Weights of a small mixture-of-experts language model, trained from scratch on English Wikipedia.
Experts: 128 squared ReLU neurons an expert, 2 picks a token.
Training: a variant of Adam for the experts, 497M tokens, 3795 steps.
Below are experts of layer 3 (counted from 0) of a mixture-of-experts language model. Rows are named router (the router's row for the expert), up (a neuron's input weights, with its number), down (a neuron's output weights, with its number) and show model dimensions 0-127. Each number is 500 + 50 x the weight over its row's rms, rounded and kept within 0 to 999. Numbers have three digits each.
After each expert's rows: "gets" lists some tokens that make up at least twice as much of what it gets as of all text. This comes from a sample of Wikipedia text that the model never trained on. Tokens count by the router's weight.

# expert 14
router:554512414482545485481499518478490493493440480560483437401410470492515516576544480494515566503532509469461428452473483477562466501496543386456551614618414524554520472532546522468552492451526458453465582437552545441517523542523501430523525517503547471588402556556423536477505570490521511486574461476477515404532446424575499527499485465472505502470456429410563604485585484473419365533511
up13:444517540470526522524550428447464572455523437564466539515534561497514455542399479515493486512482471509532501531466569500575547452484478493623452463555520448512492437463445528453571580469467637453524544473458432555542536508436519437527489528493475417591454585414487537486582474463516460422474494513500555502480578422513545568582589449499434460445548586537488537392532404486482415457515
down13:327476491448538511544496524540502522481488474537546437513449411557391511499523465510433461477410483486551490525528462512494500409551375550546415495484420479560535449469587451418517644445509525488486458462535498521506456415473504475452551531511387596476551420495468478613496531544569425544485511517458474510510460545506433531504524512461521482481551530516494484512480416379505548483498
up14:512589426457494409535563533549563467530483443586461482426439494511526486515471487494529471401540571493444505481511506470456540543535503459510554512610458509606597476485414463496513461410504471430443569575522598390512592527513544494470555457483485457448447413482462548505593418566494520471498627502447541473529503431513490496553455532493452486432521486471416479552586556496471489530573
down14:565487485532496469518548460537486582560485432489548444514514505599464458478427540568411483514429564544409540584614417495531528509531516537551491461417550546520574477556500433515549569362436438557509534430502561488431524461400544426466445507452536539431451474549518468523512452490493534518343556509534460407467463472471489476503599489500522485481522574492471445489505474445479495563518
up15:553437446446506487471475571529494443507406550495481501476506386466474497500443478524480517594455457602475495511501518574413414519497514510517460601499451530591538485527429493551373564496599503584468561497484494453578479527440403424496483458485473459549511488468465509462504481498541484438540492509471479466466446499608446483522529514463533429478603459544515451528323587559487449538482
down15:484568579512525615528522459559484413447575488407501474447494446535562445492472542518520526554449516614514484487487487443533421468481543600486551491564454486480554475469550478501474541489489569636445503477531467411573495483452593499525517539443461499516501467369552530496484430540473517504457527428517481521426367485423566469448466518547587558426471501486496484486572464507484610527448
gets: " of", " by", " from", "|", " under", " with"

# expert 8
router:578414423476495530526472593538562567481473536525518513461472525481533466521496528482426525453499478463514581546524526497558454521464473464511532526444492459560478478556460510469599545422554550512492581498527454471546515607528457385484534557512525479550410553567448473453579565512441478501526464531563492448527507456478503476537487445625456475509465427446418610551584362544532371486540
up6:486510500513455399445506549533586531571446487573531569604495452479472432510536515515589482477576445480495418489591521525430541466458517566436593491549491433423519414429514388525541482467478472516488508452585426545497519591506547445472505455543513448567493532591484498425536509449528538402424570440441467533494453518419531590534518514632477479498471455517470454520534512480556448460482
down6:501432528456551539559481494480522531550432547476507453505488470574447460500536437491524440470485541463580564549480425544564464449513534588620442529433530468481436510496564476512457493517528510532484507545541528551327401493411477413570389469512582477363455520483485533486508560454524451466469529556612447462502498541448520623512514497499516455554486535510457503423500457569530465454471
up7:480579514565445491467457514502451546434465594545474496513570538483494412484495447484542515533422507439415527516593531542496549481509421522536517442502542459460468427498468503561515484415528430475563457501515507501485526434652562497501511486531381567577475474516451553534650535505536506405590510417505537577562502482489463487567499503589418412479518516576478573508515495433473430471492
down7:524516550570559504562541571540542456512506569466497530522471482493544488563457445523488574458481526535409544472518426527483471536484491482520575461443607416520488440454476510506496592572518589543529438463457466515547491413470490530453430530506573561502415548551555395488465507392529547508452591540598444482543420452556539461479382606508478487465577485487430509564443477547509412528456
up8:557441461517483503475506628510524526466546467439498532457559546505526486526504553419362489350576522568550520547488468540511495500486492518516457541476541488581442497496508524417488529528482507518457554487576388536607516549543456512484585508569459504468476513553539438560426500500490535542626591457552414504550408554516478398424524437519474514521520405534498534548484445539549478451536
down8:524576570546410482447514513471538473569597462563546525463508492593608400495488534452492514591568525487447521473461486512432541614493588501499503453511579518507431549501530526524514508473583491597527464518468495442495467501452527563488508469481461476480523450529658502516531517464492600509556531491470511450386506562371457414497426516425544495567475508477443554451499485542421520555535
gets: " that", ",", " he", " as", " which", " it"

# expert 12
router:546472403479506543519565474456525490435499495546408546508495441472507481479379499477461569462514473499519448480536619530565356492488569486452553515533399423554509408542499501506519486491606542479524540489549515474528508536514567443593553555449547465589443453591489533394541546541519515415556597498583519481483425470485493540599576438535529531448503447535509519567467493478456494486469
up15:477494541468493484468519553466357560514530517530444412501530468462448497612497470522406513469354513526487566469420543484479475549591488515495525479513448483514511631550500412400534452567551520453504514523592518552536479551574509481472564544613498501446522494557468466545458514419435474455388497530451503405484471465510530558479582560463487509526493458479558451563524553526557562560525
down15:579449546459478507579547515533496485474481535597494483442357515438561515389506491465435462477436532506530511567477436497557443545527437459554514504502489538504502473465431436473580530532481468601525537532452480552506411441416548496543422481410460518519485525445458451487437583419395536462513606541454470604442565490530524512540519460466485555498580611473481476436507542550496499583499
up16:539478555445491450516517588436526542528537481419413379540468507446608539516441544462505418507460484489509462465477542486540670464532442465628518465477537580550553477512522458488566554457443530541469500467460407472469499586414400459506484471554530552504386451447512497488614462493505488559447475443537572504513519464549561543548486473544503441497539532500522524505476508461501425561430
down16:481531470529471483481469507514491485450446533467493539511521535502526512472502455514481462472507489462510501547387468482545509414416419527561536515551487554533505418414500488430517476505602405422432493433619491477466529449563443424481367478500450532510553587412419512494474565439432520532557401646417475460436469532594463451456507519508491538429550554446479575493525442456535492516472
up17:525563410496612465485497423452568411464495536525542540545433396550595568569527387394512510538580435452471538508481486481508441587526604442413445524508472481543558469538485397404589496511571539503494573522507534488550483502552519502511548553452452471566572500513498483595557477494443469559458501566501496441514474505483545478519539508552450565467518412496508509491468596511438542499483
down17:452540661505430492456541520461495547539566483563515425491421520520587536534566543484495520553534493399456482515461412584443466427497408449498525493433432489501489413516471489541444446491480518584503372477496431486494484452461539421533497476514439493566429575491508526556529511569535551521543533516448639459536555552530439429508502527509458426481480431460494514533547591473481410506480
gets: " and", " in", " a", " at", " |", " or"

# expert 11
router:558478437511459443445518467537449574508451507462433474421501432501406504589464510479499488405527559435468466532563476542442513485551479479473598504557428449589530441533482556449567441474577505468480581420517443493502565515558417439577548582499448491498445490577465500498522542518500389488555425425489549448541417435578535513567562365530500436460531545460481568503524518495487474514531
up14:437563457449497467476447495332451545419461511520541497446562510471534520507435487524496481526460562445556540525453575593474499475421535480543498528562421536564435456513540430585518456436571429479515495558523463425490497496575483424533446406525484461536479445484481418533528573458478467507506505558493547525439443464558506592548550522467543512401458480579514526542418387510443467409462
down14:493539591507561524539526619570527506503507451468513576615419471494585473567502489506521502476485490551517486519436537489462453524408512471511523532541526533480456504425495525534513553444478573535520523484389477481469502560507357473542443604483599502538441518557502434534497456501617556544431539539506449506471559586508487515499450450483488456411492429528598571530514419488465501639458
up15:473511528462483516465517410468572519474495543495523551542487399484427429518429484529447495507471483519509487482547430517457492522470545479429404512489533477483537425465513468536618509477430459567545587466529561437492455518544457481498598581495487533537476603565466513502498559524491411501519537523610307446529472436557499471502490443492539545378505507459465505476588575519424571572539
down15:507533484536507562525504449460548464562458486552466493424457487497486546623560467494470578516516507426538475499503605578561528514509533499555574513529463497418583480500498596420460516530539551436484461596438480530441570470431522584428521487534543519479599577505441442484457458468510529495497476552462462463542455512454494498597441585354484439590532478552473495415442448475481544444590
up16:552485480497486502512413437480547513487575488499536498455456398628489546515542498428567538478492575587642467528551408578541488504537524487506569481493507495488503524460439506513458358477633560522539491404480498413521570443469627508491513487514451527478499442522507402500474460395456481451479502421444454485521481508517500536448543462505466448537507399462430466471495550533498437516559
down16:476484527603498416458480523525473435502531408578435437424519546411501501450524586546589603486549455410482475476470530563552515487467474525503581528529453488481466493508536582607542602499454456439494502522486548506573516508469488550481497552427502437474491572478502506568536556572641525566544479511518515587497422522465515418483420423497500517406399463434553463532551512526531477483525
gets: " the", " of", " The", ":", " in", "The"

# expert 21
router:549431380509505476541443478531453499447471510498431474500483452571501400505461549487579456460504446529538548438530543524580486486529466418505556591533458463506440423511508571450480475485535493451500556470486466411524547493566482464611570594445510426599482395501492554509476485463510512443541516536515537474520464477505431529589483444592483392486447434409449577488495496600530432461416
up8:463439437492459512536492510545511557529561496520406486512491519407569561539475568424504516535447488537436442456569535464524392542493394481573527587529428482518499591500476499544475429472469513465501551475461501540474533491528472473495537445457610511461388544629440393541522387493504508500479509516462470449534453531540472591432473558481409458546593374510471497494507439484465438468495
down8:466533552497438506488477497503467530506548511499429435632532535509496573429512508457466444563469567521398477541475472457511486553421557560537422549463490402559505521473538538505510542421422463565556505495525497458426438452508624555432540435439559605578465446490480390532550524510556535606521540498464518375507416406523508515492466525485475512541545518545473502391514549515450501504501
up9:523396573492534539569412486503464570521447549452453509567486429521488480495409521493428512423562555499585533461575455517477458520603457571498502593445584533501477550435475500599478556490528464488540547477518518395495441571424535505495560602437428489471472510473490396542507559518506513480556494552634539526516558416504546471589565423466487514539511514505497578500428553523481500544515
down9:510507531503501487489505564418509435527415514545545451558485558481442402382555420526602418511481433462521514490418531506588519414487539560452560485499509456535507541457580513503491502611449521418558433513440507459568497444461493519492410449580431491513445471440511510606480509441490467496488447501574518476497540566425458483496505427490537497600502513532394552418477398512553529444465
up10:507469511467500527545458461468477476480469574558489468493556392561451482590434531528485482544503523490425464417540560401511474492458508414483596535465559514519457585465514530617514410555486516461464553441522490553498522438378405454569521405527583491533599473502544482508521454524493559500528482562481560366484515507532503509562435479528406512462530503541456548540443567511487433397452
down10:382517511554485485467558574506488482521536441521483402514464509468552529533448531634484444432481398401445566486479546523539561528574563505490448442535526482550498461398451551389472518463456484551427534486507434509415450502546430520467541523469547544531533526408544554422424442556483513518500568526520488531561552518526466522551497565493611503472471529507518586502441519507454642454516
gets: ",", ";", "\"", " |", " (", " –"

# expert 13
router:589493398389541422493518438439576481425517519499445527474435457540530450559527523382471552420552528413509535431527559533608492560547510541526489529539464393532615531544496589497488469501556525506520556448607520446549492497534476421511545481463522518500495475437369556389559472526529513521537502474518519484473574505528473512577540440535417504509480532401525530518479527530556508497464
up10:513550522418459376501460489485547445519529541517465412529516552531540464535402500458548594483570552476515511488476485475525417436489546570516520481556488481526470523504519444449506467431541543511549463508544520453490569455431524467474543504506372486499506457519456438527502577509483519564537591514560514453565515442563421485527378417481524544485469554470559355512537457572554334553512
down10:498509490496501503534442383481503544492423464419400401524577503551472444554499485502490577519512513499464454524470375535573505472450597539533430503475530564545476562610490380465517516496562540547502449434486469496441490419443545655479554543529517573458481507446557535538471523570464541448452541425558473471524442544494517414458588474480531520436492560517555468516488445506492562523427
up11:512508463487575506543494556606522560518468576566541594488512499606584596490554536483529488553599441461561522466466529461508449478480526517545493485593447527653530544449558460539448466556511629518478473468503455540567548481506503520511431591447441488494506441511535496396571504526381542516482393441478468548487435514501479490449521441489549443480460482455484532382502473518514537546482
down11:432507512489511517428530486491459531451572578561493546498518478487521433460445504586499510432441462493470531500530455438419511455527506464455461449477519504584484454475369502473470522493518534501470437528498495518627449565532484561464507495479408537502438529523491555572464479511504506471570580455602569375447442566456472515558460562440459443549428485492591466348522545559582549452419
up12:482465445467488457538454504506587548447471557533468438576521488553501470531420494401528541545551499404440444466459487588510544448469469515523480594461471477477518523393538524549542480603439528542549512514551573469559494412517503532500550561410516483501547511505441493563544423543537569599468564548534549478593482525517409454538529462557493541504485477575466431625472513498458441396596
down12:471503482507482501562404592545514474473481484481380439521499473470555502461470573568564511429421496537471471515476510474414562523487478583488457452486523536423470572543555516529457486472434505581511535448545502550485454546434506612525464542504503464497490481363503450507598398491415499506462412488498424556499464449520468414578424519521507490466471549620438561506426473487544418540410
gets: "ing", "ed", "d", "ion", "on", "ment"

# expert 7
router:570524470455488421493498508551566532444484544491476489438454517612460505505494471480503538471508488513597578484553549540482493568474486528442556574541487438502467556541482577436531454584499511405464538450595479527566588581541448429500449522585543543584473418544378520440566507583484437477595562525505503456509555394539457402494572442588508481536474453517498584463508490497472473484466
up5:486556463404501453485513547532502450562489531557510422469482520519582475456523484464475592499523476417435545505471552591429446501475483482494464618646496457450466458531526499563540444545480541502471552497504532591479504541540408501525478510495576492551509488508509401544559478482567464472466548493502551389428564586504414496567566469504446464418563539484479467592548454633530503516417
down5:497499364462492572498460470563497416502512584516519460461523575579475393486514481504461459571450579543434477401503427475541591372512483579460486525532535519564502630479578473494525455498481497444464447545451583473411558493482530555456466520471472512521524403511487476524507508585508532511473530473446487482427533509459509477502466530450535502397455541492439440547556385513399541471450
up6:556490476523478453440421605531567493568593522536421603483531458455484561485481447375496462528518457531526508525482465525465446494486480442423419539497551407518498460574517555440574523567545431536524530433579559438550517518466433481565496422504604406554500403580493464418567470610472525509549518482481480537550562478445436482452463500490516436468550510536558488522427506522526513548458
down6:479522547543441498487506502465474538412556451553563435531502479463455521426461347447525509520460453546556424472447453467561510429425423558523513442515458443534432500489459562473435515539508472534450452525559476558475464501555608473472436458460531548525536411487457511533488464596586441506485511462544577517488391617401489559467545504485503513497554535516608475422576559508561434504484
up7:477564516596492477494496425541548524479470483409498598495499455475489535488596519522498455538418436337519598559524571560444543479485558543520505462516495469423618466459466516465508506439543455535556501515587547460521427529524427452527488503576523523546523453527398510523577530542542473522445545507553464505556446471544456503550690507525482506531527521468521574482522542477523496443590
down7:447457689473466535486434558530499513473502427484414476515464514542499569627570524564565499549425445488513518499487519471591475517449480515534551523419509517515441482508447511471427453487413570522526528436424479493452512483448472418544535464431548520536426539559438496442502388425491531475502485489429546559550550569555540460441424486505498499505504476507413534555494586482401531423522
gets: "s", "es", "ers", " years", " time", "ies"